{
  "num_hidden_layers": 10,
  "hidden_size": 256,
  "n_experts": 16,
  "experts_per_token": 2,
  "d_expert": 96,
  "d_shared_expert": 192,
  "hidden_act": "quick_gelu",
  "moe_layers": [0, 1, 2, 3, 4, 5, 6, 7, 8, 9],
  "router_score": "sigmoid",
  "normalize_top_k": true,
  "routed_scale": 1.41,
  "balance_loss": 0.00295,
  "balance_bias": true,
  "shared_expert_gate": true,
  "init_std_router": 0.0173,
  "lr_router": 0.00133,
  "vocab_size": 12896,
  "norm": "rmsnorm",
  "norm_eps": 1e-06,
  "tie_word_embeddings": false,
  "optimizer": "adamw",
  "learning_rate": 0.00162,
  "beta1": 0.9,
  "beta2": 0.99,
  "max_grad_norm": 1.0,
  "batch_tokens": 65536,
  "max_seq_len": 512,
  "train_tokens": 227200000,
  "max_steps": 3467,
  "dataset": "wikipedia_en"
}
Below are experts of layer 2 (counted from 0) of a mixture-of-experts language model. Rows are named router (the router's row for the expert), up (a neuron's input weights, with its number), down (a neuron's output weights, with its number) and show model dimensions 128-191. Each number is 128 + 32 x the weight over its row's rms, rounded and kept within 0 to 255. Numbers have three digits each.
After each expert's rows: "gets" lists some tokens that make up at least twice as much of what it gets as of all text; "comes before" lists some tokens at least twice as common just after its tokens as in all text. This comes from a sample of Wikipedia text that the model never trained on. Tokens count by the router's weight.

# expert 9
router:098158143109115118125094127090129179095169121153090138168124110147162117145130159105135121137171105133084124139091126096192188134111152125109146104153158110142158113116129124156101139140102022
up0:100145109127090115113108198112130102142105089068139140126173156204178164158089150119166112105108133138131137130105137161119161097100178109155137117168152046096175152143119157124142123169136095
down0:119106141168122179119125149189107152094111154132155080193153117169146116090125168130115169137176123158104137168121134138128147089114071117142136058132153144107156102114156076132121097169133116
up1:122157106077173158078075119097154154096177130128171165144115134108167135145127203065094071114103123143101141087127111125153135101170048108129132128114104171084171178158094173160094141135072129
down1:177129133079116160165115159110151174141079129054138152104177149119071218131091131138108061106104128115107123119151101143153084176119130119156132114191160145113093146092045152139112132130095138
up2:128139109101120147124082140076164159090159060057182157153132179170126092126149148130123158175139093118162087113124077143123178097105162105130106134191127064088078155152091166166070126167125133
down2:080143099067116099108205140204099161130161077150144074097127118136137072118103109079114131130183130101136105102064106134133186140145076150121101086074154163133193140161127150109122120118126100
up3:120108130129084081118130144090167131080101129149199112135148119202123162121078135118157118097177133161199159123110128118100125112198159134166100108179101062126094130113153158089096125170121158
down3:142101102116142164122102124138165132091140093092154083105133175105170157120185157172097135166090134120118157141075110042191135157102089127103148143111150117151140147133100126176058140135156142
up4:202141138117127094104103137127120170126122096087152131123108146092155086118138135172139143082178125155058089137110139078172133169140152128094114195156129145089138151104103156079156130112098082
down4:176188140172091098117144114135092193150097162110059181107105138194130127100129114097093145149175068140163125094146134101096119141106135090139143109133170174135109078103142146131109151182117058
up5:215172068121140131093162157095110139111123125174078130083149105109101132162165153100147091107144107163068092132139103061152154159133150105131088155135167122155138118102137163115078161116099112
down5:111135081096143113122131110137179077120120162185111193168148085225084169105141101122149165119128126169152088141132138084074116158144114070170135097104104178161133123147179143135147122118096166
up6:088168064140147168119055142160110168143159145171132124148078138143171158186102160145178124081138085151120121115109109138136184102106138133120118141161097126110107138146149164110103125195108067
down6:153115070127152145133074101158116184102149152145067179113093145072119093112125089143080106101131119110162164124126160146066151059112114207141145083172131097091120107127100149130169119131110180
up7:147163150163127094136103188165103167133118112201152126140123178122077067203120121081143152148134092176085163146108111176164188113153097114151072139175151120090161130143169174126120140129090094
down7:130093090140100168120166130171098171123098140033135121106182104108091111108129127150070155179093114129160134161101115104151094128108086168177133149116134071108132141117131109173138131187139150
up8:115140117158119165079101119158144150173135108134107070165200136147140102153148094085096108086155135068054109137107112186157147060181077129104079141158125119106063132145153107106128096203125097
down8:117123148119076141167088144121113077132109081102155099134132104132092109115163138084128111188140124110111144116153102136121095154142094112138145130097128097124133124093155083075083117138097159
up9:103118078156125142176128121129119130152146164171094117164161120092066084127076193108121172192147114107065153132064124077065158117146143146119156145118103189138087154106083129137113161107118169
down9:138131109053153060129063230151161083115161126183199127109125124062109155113176094130152082167071140154126178100184157119117144116125108064133087135145092044115152082170107127171110095112039075
up10:098099104148152114132154133126144123078127079151136153117106134158128154113127119182186142173129113113097118122180116120136121091168161105134177133174132135125122191149055157179122166090107131
down10:144166106102090124135132050164080104111121114135177149142106199128140104158097132101133172104112179227081137163158125168143104138125081138060135097178094162109137136085114132130116104118086060
gets: "201", "–", "200", "202", "199", "198"
comes before: "0", "4", "3", "6", "2", "5"

# expert 4
router:163150090146154061098106110123181158117128171084151142065091134163130125185081200132115140144156144138144104103140074127124115048122131107162125183133150127171125111166147110121116162179092089
up0:155122109093123159132125162118215163145116125121131120157199112083158099115099116089152178165211113116103136150044140164119152150119127149148100196144119131090163159197109151203097150123068114
down0:105138133100095138146167095136106106162114152138104128114106087083069096110119102141138203112121133105131194100125109110142139148130118144130127128142125124069170090138123117170110112122114117
up1:155149126142191154176117121149155162106120117164156110078163096116140117131142091090129133101142136142120153132103132124139183139072126157092107155169100101146156145170148142151054107157106076
down1:091108132093132136124135114135112116094127173095102187136107118115127144143129148082154173097172134122104130169137150080131122170073102129179137094136131133066160118079101144100098150079140107
up2:188150151170170141107137141127176138141157083148065129165126134090127143157175114138113047109088113157127089119117179085119136157133149129108122126097197132167163117106124195066176105119115165
down2:157135078129151161129141109127116155081110177083148103094096113089149145108150151158150104129069167094145085139121117135154124103104107181131078089212110126104112149084088042145096102136127098
up3:151146162145166121086133144128122138137130110145114151108157117156152130142234124152130070078134124106135102186107140102120133208165169045090090163148072109130126149149103111138136178100062136
down3:155204148139116134206101067137162168112179160060129143142055144105136143108117080105102091120128172070142130106111152108139097086108112118091148068160118132163149161098124109094124143131138113
up4:129161147145154146125079205119108175074148072122131118119143135122151109169057118172123136106097153139119106137081115060164133150087080108109160122153133117134155136177142105146132137128121100
down4:110138128078167149056086114103122137143099089085136100109125168123111115146119109124091121111162157141181098150116137147160147122149110099072165163142128147162100140110114104150107159137153116
up5:156156139103089103175159132081115130094153131169084130184175099038129121090087124162116092157128119102107045136134118156141124177125143132147121167155087168091124166131093089137189125087083084
down5:101125102127189102161126120088154144133139138086191083099119144105085162064130098157125095116075179128150185091124066151129143122107131098171156068135172129120135094100073132141105094055114158
up6:133166152122132061123176090168131162087113124155139098166123095077172127136124133116119124124133163139143091166164027189157171100122217151106106100136107103111090118140169151119123158117109089
down6:124177127107153111130159128144182104165152102164101119092133126105071096166156140077162108181165136159143164117158127120108150069086059072147136089126171113122103079112083192119156057123098169
up7:127157134076149118147120143099146127015139118118141153137159118146166129128143065186100113125191144116105136174103103134109136139113149111118108102139095091025114127198186126120121119089103130
down7:081150139149150132062115149103117154134125104147107151119135139067130156177129171129153098108128198151111139173109120090201077139152110098082111152103145177157129157117103107100160135146161155
up8:193150135158132132117135139080131148118103144083126126155103116109165099235096135153131112158166010160076065101089130103149123145155120144104169154149135183073152126172112133104103113101087174
down8:096198124094108200104124096109138122079127117133138163099091123157104191168114089166118125185069149099102078147094083119158135140168149101156134215085141091092101047135174126160106089094106141
up9:147105124160169084079157162108123124112139132074068174175089203161125159160161115149128097130123069158081094142135069084172151142127121091154147120134148166084153101130119116116170135111123129
down9:081127087160146096113135141094171157133138112096183056149107139166130132169104083118148135145049143187134173162154103124166120127107129136158102117135119193194106180163111158147146191095154168
up10:093158181161125176101158129128133135094169113133151154163092089118130142138148135109164065169121124175101150200115123128142156162112128084141101127117144115145153125142113106131158137117135124
down10:114153069038098104129142116190111150132088064140154133166134104143141094082125093161131175141122089189127157150066183146152154117122136117018144132160107151108104122070092042149160156142068165
gets: "1", "2", "3", "0", "4", "5"
comes before: " |", ".", "–", ",", " |\n", "=="

# expert 11
router:072166158148167091101127152132139163116158125111152130130135178112126087155137181062144106141160095108116089158134110118154154106071157138132176165146165098159123194179119130113184193169100113
up0:178128160115121118196091163121164139134105119122113137131084160181099179181124126122120137128153134110129126098124054139234147129108077109136077148159138100067174138189158129109133099111083055
down0:132098106114144098172133113124110148105151084147097159155130195126095109128128134126084055151130061112137129156129152136104136068107126166097147075109151094129192122116058086086133162116083106
up1:125112088083141122110142172119090119156113130132081142153120156135100115138093180157122125116183158141144095109096121101116124110117134062129102107179158121118154182105095179130094112153133059
down1:146163124165147113086100159164130095157106101129113140090165141114098096176165133185108123087079089176106064112141093128131101143101132146163098097072074144142132171156164117107116104119144121
up2:148137179154133056143144165160115124148144049113149117158085154172168166188144134145101123139152073094090076165143088199130111137124116114217088156135176083090158082164148159147158131136138138
down2:170196115128140133163129146138116071138094117111137081110123192137120151130189167142101109081091120168083071143205139116122156119126092162124091093166143111122119123165155168138183124078135156
up3:099110176102092133122106190159146131077124116155099096125109062070133137107071146075156157097141114155049091139107126159106104179142174082133134129183093116106092142121095091145102163084097129
down3:158126175112145159112128166098099176111137157157150127119135094168178124128100140196117157178154155153134194104092155125126102106138059084105146133131156142125113160126099101086115075178132116
up4:116161118062142138205110097157198141120102180123142129154187134134186144124141139140107206133131056084100170148124113146113113147084208111122149145115107115135104089191132188146102152123120130
down4:112121106110104139145143184140167168132121122119092082142141172129106131133086134167072127117071159201136163184148138056153110114188118071136147120138194145131141183121101097160161094123096158
up5:102162142117183155084055104127152173095108135110157134113157114089159107109128122193095144155196091111086184099127127098209123163161107100123142125091136102061103166166164140159073193158130114
down5:015103115102099115131112090138120113070111152164086118108151134151102126143154131144152109117131130129068195119192121120103078091136159187130122087118101108112159145094100117145104059101178124
up6:140198111176139117096083134101101116103173197077137166109069138173123231166144129144109108158153116129127114103103110115132206141094074109125084121095177065090146167191169118122142090124130105
down6:134114122103093167175131099081126153146124099165082176152117185138128117142101155142146170137177128095075106135096123120151092083207157135113121156106122152140069073153108129142105141164165102
up7:114122135120168136133145038090176140141083086097148155148118109116104127193110189134092087046097090176121162133086132139108104133156110104137129108159156089112086143151098130089168093105103115
down7:138083111158085167165120221137117098117111152126142174127101139095170082154176132155086117151140117118129155130128142111135148159139164064114174185147103129087144150074146047118103086092127179
up8:138104112121112139104101153140125147087109139126087214157088105188141134169078166153131134149195094162091094144164109127135101130159224080158104074078094144114111137134139169108124160113097112
down8:104095101094149101144187126102131153128176124096110147120129089108221136086145157127108188097120163138163136075150130119076104125092115090122106095130176105067178129184091097117167138141135141
up9:128201207148132085122080071114151168112161092091112146205086154104149110154136118124116145140150108128085111137170050134162113171125190109112140124118163146095136093141173136137121175130120124
down9:154141158112115108119130177019111149154175092089096135096146126168111137158119149166104120118151157142154098110146083108101111111191080077139132138138159194144111173108118063129085088140084134
up10:116143130134098099142069140125140153093127202088167140129196143151216159170130088129108090135203076077152124147149099128166178147102122081155134168159122129077095138141150063149117142113109092
down10:172098136200101109094141129125131086115141128216126193153143141076101168108127067110134115131127180111142099125167147167116145129140133117155144152100126159162118117081098145144132083102180189
gets: "\n", " |\n", ".\n\n", ")\n", "\"", ".\n"
comes before: "-", "|", "==", "The", " (", "==="

# expert 0
router:153177120186178068143103156072168142104163114054122136089132139157144112185086124153104082160125112133109126142164106093144149157154178141189107158125172071154084130156116144154139177180082106
up0:092094101145088082058098140165147128124123124173055169157090130119109154145140196131117125098171123150061086106116065129175129055129133134076102103146135181149105145155102131135112138051113120
down0:172158145150129131151092178138080120136176117127133157122104192145183092128143164162073127133122152109097172136128080179143134119124100095141160094101084225187113133104062172110153101085122170
up1:163154090100098117113135173157147147107116080174151088129174144079134133081137154098158088175163165071137118146137126152132188132095111117100188147145128117067169162122150107084093248149085102
down1:133092173155162118117089100074187103127174093178114144155113119114103077117106157158122134132155115152137146145067107089077119178148139097120050156140163079039103155168138121103078123165114133
up2:130162079186153110088069159176109111113122070148140152131103092160085164155158194101145081081143120176129126115116117131135140084137098073155116109112142163102136116172161139134136145121130150
down2:101120127117131134137106106135097117116145088198155163083092089069111068122087168173080143135172122177162172137113149112135172167073082150139098152118143159165124135153094156095119105087095121
up3:180145144153152143117154129144118178057126147137151123141095166174117192149115120081138093108147094098122086151106143153135158123059098087148094164132130096096158160190183136123192110131114089
down3:078139103069138094216149145123119147136090158089135078116090134165115137093118095192111156175176086078141098118181113145109067127116097137226159133115114113145096138099105153083079131119101140
up4:105175192145130116117144112160153133122081147104106117186099154102121192170211177102108126097174072136124108121131108095125221107119133074088075101141172196086130080105221124132120144112095118
down4:114133167181133140178136153055126150150138141145127111099161145136157157143132106163189154162096121115130152113067165113132134183130102190130134128177153116102104166166106127133161133135175101
up5:133177123135151093099131123155135143138147176124179113166139155129150120126145128147133069130119125085096134141162129133174214147076060126114088137138149133110147132172220075097155126154134136
down5:134140136124083106080137113068103091142154119153102135166106083166134106132163115122134139119135131103105183121060162107085171096130163145113159168096169105110093156097154138116106140111160182
up6:137227169150172097174079147180143110100106130105162138120151156133079145107142178107132123148179126132146120123125110100119185136077145085088135141159074153075118152142193130073050125153101117
down6:125134133153147124161127125120167122124175139144140156102134123133139121154077104146146175138078142103129149161099118142147104056109115157110147154131141161124023084167123103095075117112171090
up7:136093130131162119073135217145124125123145092121159162140166134154137131118184150061112085118163135189151116153131139120128161135180135069093151167148080153096111112125122127157150236082051135
down7:144095191090077103188188115094135082161116149079149189128167137117124102094178184153089154103141054120153101167083122118116156124109095187090112105101116110054115158110143113149178125115129186
up8:145149174114122170137119123108142152104129106121115136107149050071135149134136163107114163143135116119118090107134141068130117118111080162082106125187128129139164139117109120092088114100097119
down8:103170130092086133145111163103141155179080152118085161141116081157126187123168096117130114106112159113098103086117129157138136121106128169141092107111151139121112120122160107167032107102168160
up9:090124139124082152085039169187132135157161148137095118135152152109104154115201140117161124137129137098157121079079095072128139085089133114103146093138100151168155108127159135111140075088136136
down9:183132158086118103129125167142128170156078144154170072143034165094145153165144145059235172075239123095178110138088084120112136145144100124164131107133130114109153108093104050160135131076094143
up10:158156160151111138124160111157097236040130120110157149127155109085097132134140175098174101151158155143117105157106132127138135126117085157123166177131091136140148205139117123187157136137093137
down10:083162095082175133201176101127100169122110120065132113148165099151174199083128067127133103151173136101109046125160175168138116100124102127193152074100103088099107165118102086068068121162096163
gets: " ", " (", " \"", "-", "–", "==="
comes before: "201", "200", "1", "202", "2", "199"

# expert 2
router:128141106117153126127106178087132181121171112147110137161157149069147127119101188062105076127115126102102096154077136112178124069149107128137135151108185118123193151141108121135108164140052097
up5:107141121131080103142141197122110125142132113176102060194110133153119141138073181127205129192104135158061129172197092132160173155131133126114170103165148092158155125162173134117123082042099093
down5:114132125121158102094164114152144033126102123155100084109155171107148093113176141101142111141141136148143168082100091108105156149101110136117085147160108123141097149122170114102163115091152122
up6:134126115128113102123083172154124117121138066139126115119191095127129238164155138131155115133147140161078097115155072132159147132104109114134117113150115106126090104147102103162086130171109113
down6:174090088189155151087105115041120129033109122113126134157157178118114117148103168134126120059100172123124136115072110170147075134111055173137142115117117154152098092148089117122142105135168194
up7:132172127088157102114102139131151169144140134113117170114189124120138124205171138139108110156122145156139120156039136086154150094149121096146093118153140139109152146112154060139097145140116083
down7:089132159189104116167098127149152174050150118071115140092120102092112125121155138143108149093108119076180097139087141144098136123173158155097121166168117108103177155110155148109142094125093174
up8:197152082136131084150109166105113106150151093150171164117093182171135106124083122139172097146149131120104104159118088084196117145134082132150135186139103129147147129077106152111140141126081085
down8:127104146132140111088176125159126071098111153110097149135115102118169136082111128146093109075155132135082121176200154118150136173061120177141121150083134141132172164072146131126117182167150164
up9:139109194152126066081174166133112118116096143143097155182125132133139174133167174100092099085117165218099196155113134095164155129189204089138094139100168141121137158114106135092117131176107052
down9:152134155140106168131117163152076115124112098086166149104132133114131097154160085170080085090111144124178137183122189145141138145118053187150189119159186110145111130152149162148122185190137115
up10:114150054077161078154206123146125147062131113096150123123150112165085162087121159161118135157168136113131129112146114145141172158104148144129116079127118101170100111130152097096102144119146128
down10:189122131106160121081093094193149144116181115153100146068102116133147031113103114123109094154179140129105173153124114159121139189185111137110137083222133136066144153152109160136115156103155066
up11:147101155170167127100074152058125145120137142112136123148153103081179140134101163112151114124114152200064104104112144087132108114173201097140084139129124150097154143148085115097082129169064110
down11:106041116200107072147140103125171133129144150107112068128119103161124128109146150125139136166048111114134132146118108102068128071155104033196078147070140099079164114022131182167165130161128165
up12:158116175155146118110128164140112157097167167117172194178093090104151115108125083136122080153204141179123150102078130122140190128179187143151092131111068140085136161113099089168094109138076116
down12:106127142159087128162125103166117125108213148112134131145106097139179066130162093148084135150183192113149158128149079104139128153121191115166186183133135203139174159115162130118151107125179173
up13:125100084161091147119126176169201124071160156125098092147099136124142151182095120139127148137145163156048116106121116190104167126083141152138154060135089116180131123179135127115130206156095127
down13:083175078114187175136100127134130127069052112160127134161144146121142131090124126113097126157118151113141128106161085186223171061112060157107124132121163110085142115105106120119104063136176118
up14:164127088199081091039128171182119130127137121163119159140131126131123123122133148170163093081160146142105086164110115221155107071085138146147153183142145156128106140163120093136123193111055056
down14:095127094180124148160105100095188124090126140109130128087125080109189103152101166147084172148123184164095165142063095131134117159121147154152174081152104121153155087042121140111102083161106145
up15:152102172179147104090096116115134163139108142143159087136131040108130124153136159099113153117137078169117121142101130091161128134125128118165098161134125165109164076154081131110094136161077092
down15:125067146142120126125150135152162187106155176118110055122021096137143115109150138139112113124086158127142152132124136108058149076102133109128064179123149088085141113052105167170197131105066149
gets: " |", " September", " October", " August", " July", " November"
comes before: " ", "00", " been", " —", "000", " MF"

# expert 3
router:157178203122157057117162160114151160088175159099112191101124163140140082144112147076127088147113124102088062125125102144155211100155124121097107129132158120121160181159148142164107153092088084
up0:047123148096132126106135088106154150142204119129152104134127123048165122055054128111093174096129092165073184142143143103120121098118159172100110117160114108171159171150161124118051152123135083
down0:148094121119135124131092191153148071135126134128107096136123207127142078214178112130122160148092163118125047102131093119105177114097130097101134162064102178029136142145107090164173118086138149
up1:048180141144101128039121113137127144118185145091116082139120184026180139126109139095145077097144132144142154147158137095110184086137135154102133126174121139148117112081119071065137137107108042
down1:199108171135085116107122144112116069117119160082105124128113149101151131177154086157155075167075121169164116098125095124125166104146060111101125101123108103078128151164114091197074131117106170
up2:071168073111094107167108141220088188108149144156182108153100132169123134097067150188143087111143127107126158165141103159210136154061078129141150132222088111129099185187160105094132150135118080
down2:117086101125070121132133085109138147141134125112139210163083178088108120097088157184090156100102140078173129225144102191159176157093119155111064137190128078124101132127174163134119159198126074
up3:096161130137160154132129102147098134108231062169188152122121098116136115134127187102127072129111160125147178077110137091184181131144134158119165086136123183129112219089160089076116128121120067
down3:104121136151130089118096106174115119149059140073122114112153087139111135141081113169093187147157143138161152107107100125146144119161133101054139134085115108079096125166168103176119168143168140
up4:108149114107173111116112073100103139128109120093151080151097133088134156104122134176150069221146120094124112188169133170156157150115133138214173219177141170107142137142150186156147141120119095
down4:125140083139089134163132147089154109141072158142078104100127162104127156149114120146094060131069101073186105108098189075117124074092119128082186089099143100126093098127144127141149105118051146
up5:129152128135129149155118154140151121107087100130123103164182134098111101077068128213095149081136129145125163063149149149107152121127129100154101105153107092185114084168086200115134104109123099
down5:147094125184125137175092131127117104104154123057145070120078185114084108096159107086078121098172081116088120132179124106188120136118077120081120130176113123179160129113077088119119115148102129
up6:128166130117135136149056146125099173193172094162119107139177123134199136120098152129108157104181127158113111111103159045094105153129121139142177126139098121171152089105117166136095128172091123
down6:141096107121096133107159113103126132138155153163128112165127162133116108206134124155136135172097142124126079133048082171107155166078186110097084147083116132173117150170170096109107114138123145
up7:061200137165110137155118166103160110160097128131123166137170114143139157053099144129134159178154127155126157135148133130116177129117149115155181171113156140154172155065098181165124174111092119
down7:107147153156170086105133104070116082147112122141084073215097181093086182160136158067100139088103081198181119124133128076114195096093095192118090117109156080136103134080169116097133202120133146
up8:088165129136137115122117136123081124142108116159094138181092171152127175136176137238130124171179116077162135103188129098125129157094091074157148163155097208158121145143123119066165140138115074
down8:085136062160134161112094175136108095151090154164154130138097117158110171086147189145131166109206122135141153132170154150137144122047097087179188124123093149158095115091097163099164144129122113
up9:079106083128161138065134157129162161147124140096104104077079148095131118189223141092110098122139138160126184178146127110135065145066142090117142099100136073127164102130064143092147147147130146
down9:151100140041152069180182157162123107157116130137126096084095116130127120194110139083129191176067166095143150139083081098147107095131145107164104112116089129081122096142167149168148132134127096
up10:166125088122170142129128161113144153135133074138166124131178124125189127163071153255116128144141142148103138166144146144157079144131159148202142143132058107125085156199122156140169159123103132
down10:163057152131153181107115126153158125117147123110150097210149150096130113073108098120091155157121108152097140103134123102161079139142082137137153141162190093137149149147166179105102152172156057
gets: ",", " of", " and", " in", " was", " for"
comes before: " the", " a", " his", " an", " which", " he"

# expert 14
router:135168118107173162119100135143146194132172120147124106111135165082100123210138164094103091119098117194136096193114105121186097109153153108188101149125137116117082181155163099131114165135080092
up5:148122082174167119085090141143150116112140134116152147129112125120134118165165118151169124133118116140050149111147096074148174119114102096098083120152088130122160150129109186137127143150115112
down5:112129151122144145103114149143159121128130125144136137129139126125113124128166095134121113130102110129122119149136130125172163098141137112149127126121113125088093152150138128132131175145123122
up6:100120155153093154158063151180153117128155162082103150156151093132152167105109129141153183122170095140128168117122126108113152131036175125133187140111100143154130102147100224183101146128134138
down6:173152139104140133131170076142136073162138084161149063078057131139162123119147147128165133131134167127119087148125145138197140155085104147101140142066106086189162132140151067157105134083115106
up7:161144141222135095157106163122118114066085121090114154147138113165122107159162159121155091126120125146120148109103079097141144134142095059136089117135120159112165152148100134083168088143101101
down7:169139143107155130072153153120130086138179145176143112187145142133043109152077159087110128118091087144172142188081106148211175141153152132070114110104139182121124120151161099123146100124145144
up8:089085136156103127097112152112213198158152137095095180110208157144112115159162148098123148135152117127126115078065093094105138145151172086117093159097166140138127162121104136152101233127104098
down8:083116115099078139152097060152132130126110170082120134093078113144130129086127108138171134082120155084181160073157081094152099095069101082162137155168093138157113084099118164137150075122124111
up9:120153126122142134154093180167153150178138111126152143111115158151147145118162120101177130114150162101106124115149121122107187179076163061128139176106085138145140118132161224136178172139122088
down9:116110060112145174128118161173144106131129131142174105144076114147088132106111094179175169113255124136116134131147128110127134145073131139166124146180076133180148101141110163111144105119106156
up10:162172142152150105145105137123109106198135137079158135134073123145158142141117143137174079163132145140123136123207138128187139166095107082176150131175146176141140171109079206116146109148121113
down10:123164147121112151147111124124077149117111121085177052098089107146158084128100142157129117161244167172143172071161185137182088141090120149132140075169099120174174131156073166129153109143156106
up11:135129094143116075108120146148122091143138160159117193116085127157144172101150094149144125125123161145081134106165100129176157153144161051054116111106089112134128174125101118137138191087139111
down11:116134114142159122112116164153167093121136104108132146128089136105099134127137082145162127126219115130086108152146144127185150109135114116145131139144089124126107132137125139124146115122137169
up12:154129125188141191100138174074182129114103147098119127136178136134157161184147149101130090107127109158109131135159133113112096154152155081128184185099139130133082118074052107203142169156131140
down12:134180102121115155116140130157076126161155157074163129108154168103143170144122145141135084079123057139141088157172167126175113172140083165067163159098100143119166178200090113123158119121156129
up13:199130144170155151096133095139107174111115103095122109175156132096144084167144137126136120175140120087112096101075099067166142167131170100112117164143096097120106185114129094088193114126086131
down13:145126132196147185120165175196135061171154136153151127194148122095068149124135075124163140137186129102103128132101123150172139172100131127096180124157145173101129105148148134121133132083134178
up14:087116143146085106051137132123144130137164173166099142128143128124121175147146144099111124150137137043133094157098140125109129125073172127140140125143151106125170144120123122118109165150126047
down14:141089139099157142158062088139145065093108114137136080123126175126138082100171190102178135165126145107155088141118123133170142129144125156132107136086146117156111096075153059158112120118121124
up15:105079106107100151131107138124202146099163156136112177118164091172161132094118134192115185130143162153105124126145121158169136173143144128148134121132064124168060142100072114139075154109063129
down15:083107126158094176124157118193083128131119138095058159137111100127093135065123179105123135085092141103177107142123089099087059130120130154182116059126090170124155098073158169113109079114153106
gets: " |", " the", "-", "|", ":", ";"
comes before: " ", " \"", " first", " —", " United", " L"

# expert 6
router:136149175149155141118104147185134188096131122094137154146107151157126200205122189089156097122092125170097121171127126142181135133109167103137141183193145127150150186137172128135108173131073098
up0:133153147150078025110113117118114140092165096142106094151113101103155167150134109199127116132152090169111120115110088132152145100109184118123122105099125149109101086121153095108149114093122137
down0:124149162105183082116168169173069121111168173108126132108126090085129088107120085170106124188128104085111152143113091133135189123088097170118138133092130113154168141140149135122093163141105071
up1:147130111133143162081096122130122150075159068139148075123087148131196080134118151063134182118183150176098112146151088138145151086128137201164145149170100153085144074129088115129190154110122117
down1:095126119086121128154141101165108166139152093160140133180106110122125108134164020101108122147089110116118097144143109120116104116102077046125112128088072137151097110095115128111135132143131129
up2:134099093114094210106101141100146136097113114209156089138137057107131141126108136125074130080146120165139170183100112149108150037149098195110123148141093115126093078100089127146155091117110143
down2:108147107114059104140099127143145118153107092109099093147156147110122142122157104093109162105101153079128061140102180136141105170193094121106116122050147149095111188098157091147101075092126118
up3:087100064095106142142141151106142110117101146162118154114117122172111157112099157127131127116150166100100186108137099180115129114146218114195150137073119156084129120169062154186074151157148117
down3:115139143093139154119147183088140051143135123100105111166085062083147159179165124168128060173102115120167149177153151088131163157138123138157118166043134160128169169095155118112083129124175120
up4:140113154183120144098127187146143150121161112098122136151102132119115139172181114117133117111131081126070099165107110119182195173132109103146135140129171123091131141132142130165141192116018108
down4:150140148108211137075154139139171064115153087154151186148106134097098118134061167121141139109017177146110118164114116124166149131141132137092143149164182111087117166116161063166082166089150134
up5:129109164167128138076138160094160156126140119099116145139134123057113129158189184102168105097133122147097117171106116090143176166171155091115150170160150168101129180072134121191156234125044124
down5:129145154099165170083143145144171065148174077136163167118113129109108107115083143100137122134000144110117152127112144132123112094133176117081132184146158157125123101093127106119103124102199175
up6:164182109149162079073130122123139179120132129107137141156150138111204132136168174110168128091133123131124143159098081090149159141172173072111145163122170176070126145109148128168108206144096108
down6:124174154110143175134158118180136062143125098138121171058126088134101096145100114141109167120000167142074136168172145148154098127106170131111118145167129135112127098108109138156179149101168170
up7:121168158110126113070117142115137110110108101149140093133156102138095126198121116133126068033116145163064125158122138096183141073148137154172171124121112119091143160174079156111142116130149100
down7:140128109086122108198145070094173108156089128097071079188104112133141105102190151081097139162101113135129101055142056080119144162138149110179123130141097110121110137143214110105172086144137149
up8:136134114130192080059113121137104150096162123139131148141111089141117093097122195086138124162144111174123097162123126055113206101089158147082148115153143110106134162117136038092095151137113080
down8:152115119156120090121146126152135139110091157089188132050107134085118171111109078168106120092058159123053099152120095160232085148082122125142096162153158085140080129151080137168111119116109156
up9:093141163193108161093113143152129139083142104100115150151110104119108142166192156111136099156131093126082135130094104090168212151130103086114123137149174134068090142150146135160138156127048115
down9:155132133093216117092175152154172049137135084146151170123113149082124118131061167095122139122017171147104106167123121110171155131147138132074147128160174133097109172111168067167074159095152120
up10:096142092096139131134119105159124180103133131145123169166166126181191128150105196147111102120131096143142143182124090156177115136129173070165172122106146123144100195198133123141098170116094127
down10:156142153150131156131106135113096095125116130140149153133104129106181146160123114155155101087136170099086088121099124129176124150104097185083109179172127160107063113155150102112031144133118129
gets: ".", ")", "0", "9", "7", "8"
comes before: " |", " The", " He", " In", "–", " It"